config.toml
d_expert = 176
hidden_act = "swiglu"
moe_layers = [1, 2, 3, 4, 5, 6, 7]
routed_scale = 1.41
balance_loss = 0.0192
init_std_router = 0.0143
lr_router = 0.000436
norm_eps = 1e-05
optimizer = "soap_variant"
beta1 = 0.95
dataset = "wikipedia_en"
Below are experts of layer 5 (counted from 0) of a mixture-of-experts language model. Rows are named router (the router's row for the expert), gate (a neuron's input weights, with its number), up (a neuron's input weights, with its number) and show model dimensions 0-159. Each number is 200 + 30 x the weight over its row's rms, rounded and kept within 0 to 999.
After each expert's rows: a language model's description of what the expert responds to. This comes from a sample of Wikipedia text that the model never trained on.

# expert 11
router,191,214,242,206,204,232,167,208,223,159,172,197,203,169,121,173,181,192,187,170,195,199,231,183,171,166,187,233,233,171,169,177,179,214,236,234,203,164,213,255,210,234,219,201,236,169,247,221,206,179,197,136,238,154,223,142,239,196,217,207,227,199,190,259,211,225,181,220,171,212,242,212,152,191,208,206,189,183,213,170,230,247,235,222,216,211,215,237,160,256,197,174,183,130,166,167,276,241,204,172,170,196,229,242,165,264,211,213,250,213,138,156,167,211,183,216,172,199,184,174,202,192,227,204,246,195,160,170,168,195,178,244,233,175,228,231,183,253,206,223,148,211,228,230,178,233,218,220,179,191,223,248,192,112,248,207,191,246,205,196
gate0,195,203,219,221,196,210,203,246,208,180,187,143,235,138,237,178,170,226,183,255,201,211,247,189,195,184,204,244,218,232,174,216,210,140,171,113,207,193,206,260,185,181,146,173,194,218,132,255,183,209,187,148,137,160,245,172,202,204,219,189,222,188,151,224,270,198,254,195,163,205,195,184,181,205,231,223,216,222,231,190,198,197,201,215,164,185,215,203,183,221,190,188,190,159,185,102,182,196,156,170,195,185,235,217,183,202,232,212,197,175,208,220,207,245,196,189,184,195,224,163,184,211,226,230,171,268,171,240,202,167,189,225,251,200,198,151,193,214,233,211,187,208,222,201,181,250,206,158,206,210,198,169,243,224,133,183,162,189,185,178
up0,206,194,224,181,180,173,267,183,181,180,160,190,199,217,185,204,209,236,208,171,139,193,235,164,216,206,178,205,153,234,227,236,201,215,220,183,172,193,202,194,251,206,113,222,165,211,205,186,205,246,185,181,188,225,219,221,157,147,208,221,145,199,209,164,121,228,215,204,255,218,208,230,217,209,242,220,181,184,186,171,185,214,202,236,171,185,195,296,208,181,113,216,228,183,164,235,210,190,204,239,201,206,203,168,212,201,184,179,164,222,167,198,157,204,192,152,238,234,243,185,198,154,220,219,273,204,203,200,170,205,249,220,210,163,153,188,197,221,223,228,177,240,214,212,265,238,247,227,195,271,235,235,203,217,157,229,237,215,227,179
It responds to: Opening pieces of non-English personal names, often Spanish, Italian or Arabic, in tennis draws, sports lists and credits, e.g. Pa-blo, Ja-copo, Moh-ammed.

# expert 12
router,224,218,223,215,172,231,185,191,208,168,181,172,234,199,224,178,171,219,226,192,193,203,199,216,151,163,247,185,203,179,138,162,210,217,239,198,193,167,249,211,217,233,194,259,239,181,194,248,225,158,176,161,214,177,228,179,220,220,256,161,253,206,204,201,221,185,161,230,156,203,230,251,208,201,237,174,177,188,211,191,235,207,219,238,219,172,174,232,149,192,197,182,229,194,174,207,258,240,184,208,237,214,252,225,175,173,151,233,205,193,200,217,188,222,169,229,182,241,199,222,134,205,215,255,221,192,199,185,203,170,161,182,285,201,202,225,193,205,252,227,160,232,205,222,139,222,242,198,200,181,234,256,197,218,182,232,158,190,216,207
gate0,222,224,224,257,199,145,172,266,170,218,228,148,249,190,242,208,183,228,176,208,210,225,239,230,192,248,184,207,171,239,160,204,202,203,210,223,192,206,201,209,193,154,185,177,221,162,143,224,221,209,172,191,229,223,211,243,157,173,175,124,209,209,193,249,202,202,183,202,182,239,187,157,188,188,188,202,150,171,193,217,220,174,183,165,199,164,164,229,158,197,159,207,222,116,188,223,229,213,195,213,212,237,188,198,208,205,195,201,264,207,138,141,237,219,227,254,225,214,192,178,155,240,167,162,236,213,233,231,181,163,166,197,162,224,205,182,235,220,234,199,251,151,212,196,176,242,177,195,217,182,227,217,159,235,164,263,171,225,197,117
up0,211,248,183,170,175,265,208,177,231,194,205,199,206,237,200,172,216,179,231,299,202,206,234,147,208,218,177,171,217,194,217,185,172,194,156,215,243,162,193,197,197,198,158,152,218,208,196,215,199,161,236,239,177,179,175,154,197,214,181,223,245,243,204,197,176,207,223,237,197,168,210,278,280,187,210,225,215,256,193,196,207,226,152,204,183,237,231,161,192,232,205,208,179,210,240,196,193,217,160,194,257,141,212,200,174,241,201,207,150,157,219,213,240,194,215,128,202,207,169,230,257,185,199,173,192,234,173,156,227,161,198,232,226,154,227,239,211,208,150,264,200,280,178,201,203,180,203,178,266,156,146,198,194,194,219,188,177,169,209,237
It responds to: Determiners and possessives after prepositions or verbs, such as the, their, his, this, two, several, introducing a noun phrase.

# expert 18
router,211,206,186,217,183,235,158,230,213,162,175,151,243,245,154,176,221,212,211,194,204,203,218,224,191,164,232,203,175,179,145,175,183,237,219,197,206,213,234,219,227,239,243,223,255,198,216,252,194,156,213,160,244,189,226,200,240,233,227,228,166,192,183,228,204,216,183,202,149,227,257,233,181,201,215,139,210,189,213,199,222,180,246,254,217,242,208,228,188,219,193,168,243,162,206,217,219,233,243,201,210,204,190,238,179,218,157,211,197,192,185,187,194,233,211,225,130,204,267,191,140,173,198,227,228,190,217,163,196,201,166,214,202,172,177,213,212,199,245,244,174,226,196,213,146,223,215,233,228,205,219,220,185,197,209,241,165,195,254,178
gate0,228,167,212,218,212,163,196,203,170,227,198,200,209,241,215,207,218,181,161,115,204,198,185,204,201,169,218,269,197,170,162,181,166,236,221,243,229,186,237,206,227,246,204,152,143,232,183,190,138,174,212,162,182,220,247,205,162,178,211,218,204,191,165,200,161,199,206,187,167,140,204,254,216,216,242,165,224,252,206,247,208,245,236,238,249,188,264,246,233,210,191,211,218,187,222,231,171,208,199,239,221,190,156,202,242,194,191,241,179,195,198,186,210,201,204,197,202,150,201,154,162,276,189,154,151,193,189,190,234,200,231,155,221,195,253,194,220,195,235,203,174,174,217,214,190,214,177,209,181,190,215,210,200,223,235,235,208,197,229,168
up0,246,159,182,157,208,226,180,210,201,167,202,199,231,216,222,200,168,193,176,174,230,173,214,227,204,138,217,232,269,204,147,202,119,219,219,215,274,170,145,196,228,194,231,176,200,222,198,170,180,203,193,212,177,228,302,169,187,168,182,207,184,190,208,225,186,205,214,238,193,152,275,218,249,226,190,249,223,186,211,205,219,229,204,200,176,207,202,184,208,250,182,247,175,212,232,183,179,175,260,256,175,212,222,216,180,167,225,172,197,232,157,189,224,180,156,189,185,199,183,168,150,231,216,185,184,190,233,146,231,209,202,154,224,206,172,187,242,179,202,186,145,189,230,218,206,197,191,193,155,236,203,196,177,254,196,228,174,189,184,189
It responds to: Nationality adjectives and words inside organization names, such as American, National, Indian, Turkish, and of in "College of Surgeons".

# expert 1
router,220,222,182,219,202,220,209,217,218,196,179,207,244,205,149,182,189,178,214,127,235,237,207,217,174,222,239,213,223,166,174,216,212,250,219,226,180,205,193,241,207,225,243,207,192,152,214,207,189,194,216,184,203,135,231,143,204,212,226,201,217,203,154,213,261,197,154,243,176,234,232,227,191,152,197,174,195,181,207,183,249,211,218,240,195,177,161,199,207,236,213,179,189,152,161,201,210,253,201,166,239,160,260,206,183,215,186,226,238,168,147,188,179,265,199,208,170,239,183,194,176,175,208,226,240,150,215,170,210,210,174,237,177,159,184,188,186,214,211,242,131,235,179,215,138,191,222,248,180,193,201,220,201,166,205,205,200,228,225,249
gate0,147,231,242,175,186,201,202,201,205,214,225,193,212,237,182,153,251,192,221,222,213,180,148,163,203,195,218,214,162,218,208,233,174,194,188,234,200,227,196,226,246,178,184,169,197,231,194,149,240,223,192,159,196,214,148,180,209,186,228,220,233,159,292,203,205,208,194,193,217,266,208,244,176,179,234,190,196,206,263,180,246,217,198,210,234,244,228,264,219,193,270,194,233,186,195,198,191,214,211,201,212,224,220,241,158,243,228,180,266,201,152,155,211,206,166,234,219,199,207,185,214,139,159,237,204,212,204,203,167,169,193,161,222,163,153,241,212,203,173,201,165,273,208,177,208,198,220,232,219,192,248,193,159,209,228,220,239,181,212,206
up0,215,174,154,225,181,244,156,229,192,204,128,155,185,181,214,267,129,192,215,186,245,194,211,174,181,159,195,210,233,202,171,226,186,174,171,238,250,174,214,276,194,202,216,219,175,179,245,113,173,232,233,232,265,212,230,185,203,206,185,157,196,179,195,183,150,212,170,159,168,179,207,217,214,187,187,196,224,212,208,189,154,188,164,168,217,150,206,149,162,243,152,174,179,169,205,233,195,227,169,209,202,208,144,141,211,218,217,213,225,182,264,238,193,161,244,159,184,199,190,254,187,193,185,162,179,201,250,168,242,207,228,210,201,193,248,221,193,172,201,175,228,179,221,185,168,244,209,209,183,186,216,258,193,226,199,180,196,184,223,205
It responds to: Line breaks and blank lines after section headings such as ==Episodes==, plus heading words like See also, Personal life, and degree signs in coordinates.

# expert 17
router,240,183,235,226,152,237,183,191,232,123,171,148,211,167,199,197,183,195,213,163,189,179,148,234,172,183,190,235,257,218,177,192,188,202,216,201,222,164,240,214,237,203,219,197,222,179,215,217,220,212,229,131,269,155,259,195,211,244,241,215,167,216,168,292,224,235,179,219,145,180,236,203,219,203,189,134,196,218,180,183,194,239,208,243,168,182,226,193,153,225,143,200,189,154,203,159,187,227,253,186,200,174,233,248,161,183,195,241,229,192,191,153,199,241,197,212,188,260,228,167,185,207,254,243,214,187,118,162,201,259,168,217,221,151,233,242,170,236,207,224,168,178,217,233,196,208,228,226,194,204,271,224,161,138,202,178,195,199,204,214
gate0,166,187,216,236,203,158,243,143,189,175,186,176,246,175,229,184,162,244,158,192,205,177,188,225,236,173,252,189,234,220,207,199,244,187,216,240,270,213,186,220,216,193,229,205,229,234,244,180,141,235,217,166,197,248,228,167,195,199,169,190,234,176,197,258,172,261,175,216,175,209,224,192,217,223,214,251,199,184,209,188,167,208,190,176,220,183,167,162,163,184,200,212,201,184,196,164,257,183,202,238,230,202,191,174,243,190,208,189,273,238,200,237,182,165,199,249,163,238,162,190,173,167,207,226,241,146,148,136,202,156,215,204,199,224,244,196,223,159,251,239,168,233,175,250,181,182,184,254,177,217,199,190,222,147,172,205,179,197,214,158
up0,240,208,165,216,249,229,221,168,205,217,230,239,251,172,227,256,177,202,190,241,186,204,194,214,184,208,225,197,215,203,235,191,200,189,223,225,199,228,169,234,243,262,169,214,175,223,133,186,231,193,174,159,180,198,248,231,194,205,224,151,204,179,187,193,175,160,176,279,169,171,221,193,187,186,153,186,218,165,216,181,262,206,207,184,188,238,226,188,210,194,220,169,198,181,220,205,225,189,168,175,206,240,221,191,241,178,204,177,229,224,181,309,196,165,203,233,217,182,191,196,269,182,168,117,195,200,244,235,217,218,166,218,207,184,222,179,220,254,209,202,177,245,225,161,151,128,185,233,212,248,200,165,194,230,227,236,230,135,139,214
It responds to: Common English first names and surnames, plus middle pieces of South Asian and Arabic names, e.g. David, Smith, Sid-di-qi, Moh-amm-ed.

# expert 10
router,229,211,222,251,196,189,140,208,254,223,145,182,181,189,185,180,142,210,233,167,178,191,198,229,188,170,209,214,190,175,158,182,202,258,196,200,193,175,229,220,271,202,241,226,243,179,200,207,203,192,176,149,222,196,259,171,250,245,239,154,231,212,196,246,237,255,176,194,192,196,239,216,195,182,194,172,149,194,211,224,235,231,225,242,216,195,186,228,162,238,175,184,208,182,194,212,245,215,223,181,242,210,250,226,162,207,189,217,213,166,184,198,192,218,197,199,195,216,241,229,105,200,221,210,238,181,186,183,198,184,194,208,229,151,172,261,227,235,215,198,157,225,210,210,188,207,231,222,172,175,202,202,202,174,213,220,175,221,229,189
gate0,205,257,247,208,185,181,179,216,237,161,230,144,176,242,200,204,187,249,241,251,229,221,184,260,215,161,208,268,191,147,147,185,182,226,184,206,162,203,167,173,181,178,190,244,192,167,229,194,272,236,208,228,211,210,188,184,186,226,183,214,211,206,201,216,185,214,183,189,201,176,151,253,179,240,232,170,181,231,186,182,183,187,162,169,219,181,166,218,159,188,199,236,207,170,200,225,225,203,140,193,266,155,176,201,158,194,215,161,203,215,214,179,195,207,236,156,241,205,170,210,206,219,203,242,225,200,265,208,182,166,254,169,207,247,188,197,172,194,229,176,220,187,228,198,182,169,254,180,202,157,232,237,193,151,195,192,185,177,206,137
up0,212,280,202,207,161,180,195,218,202,178,202,213,174,222,245,248,191,200,148,214,248,175,206,219,174,204,173,197,185,211,255,181,176,127,230,184,220,162,142,222,162,218,140,230,174,204,229,157,257,192,235,178,244,211,150,151,188,214,175,215,192,180,178,163,203,245,226,194,239,198,257,248,257,189,205,200,230,146,251,211,205,217,182,189,175,194,220,169,202,240,186,177,183,203,193,190,194,198,179,232,188,215,189,177,162,265,155,213,199,200,130,257,197,239,174,180,186,201,161,222,198,208,210,179,180,191,200,197,190,256,163,162,241,216,167,164,230,270,206,215,137,198,179,188,203,226,244,187,185,167,193,212,164,262,195,164,196,252,214,201
It responds to: Articles, possessives and adjectives before a role noun in biographies, such as a, his, no, great, permanent member, executive board.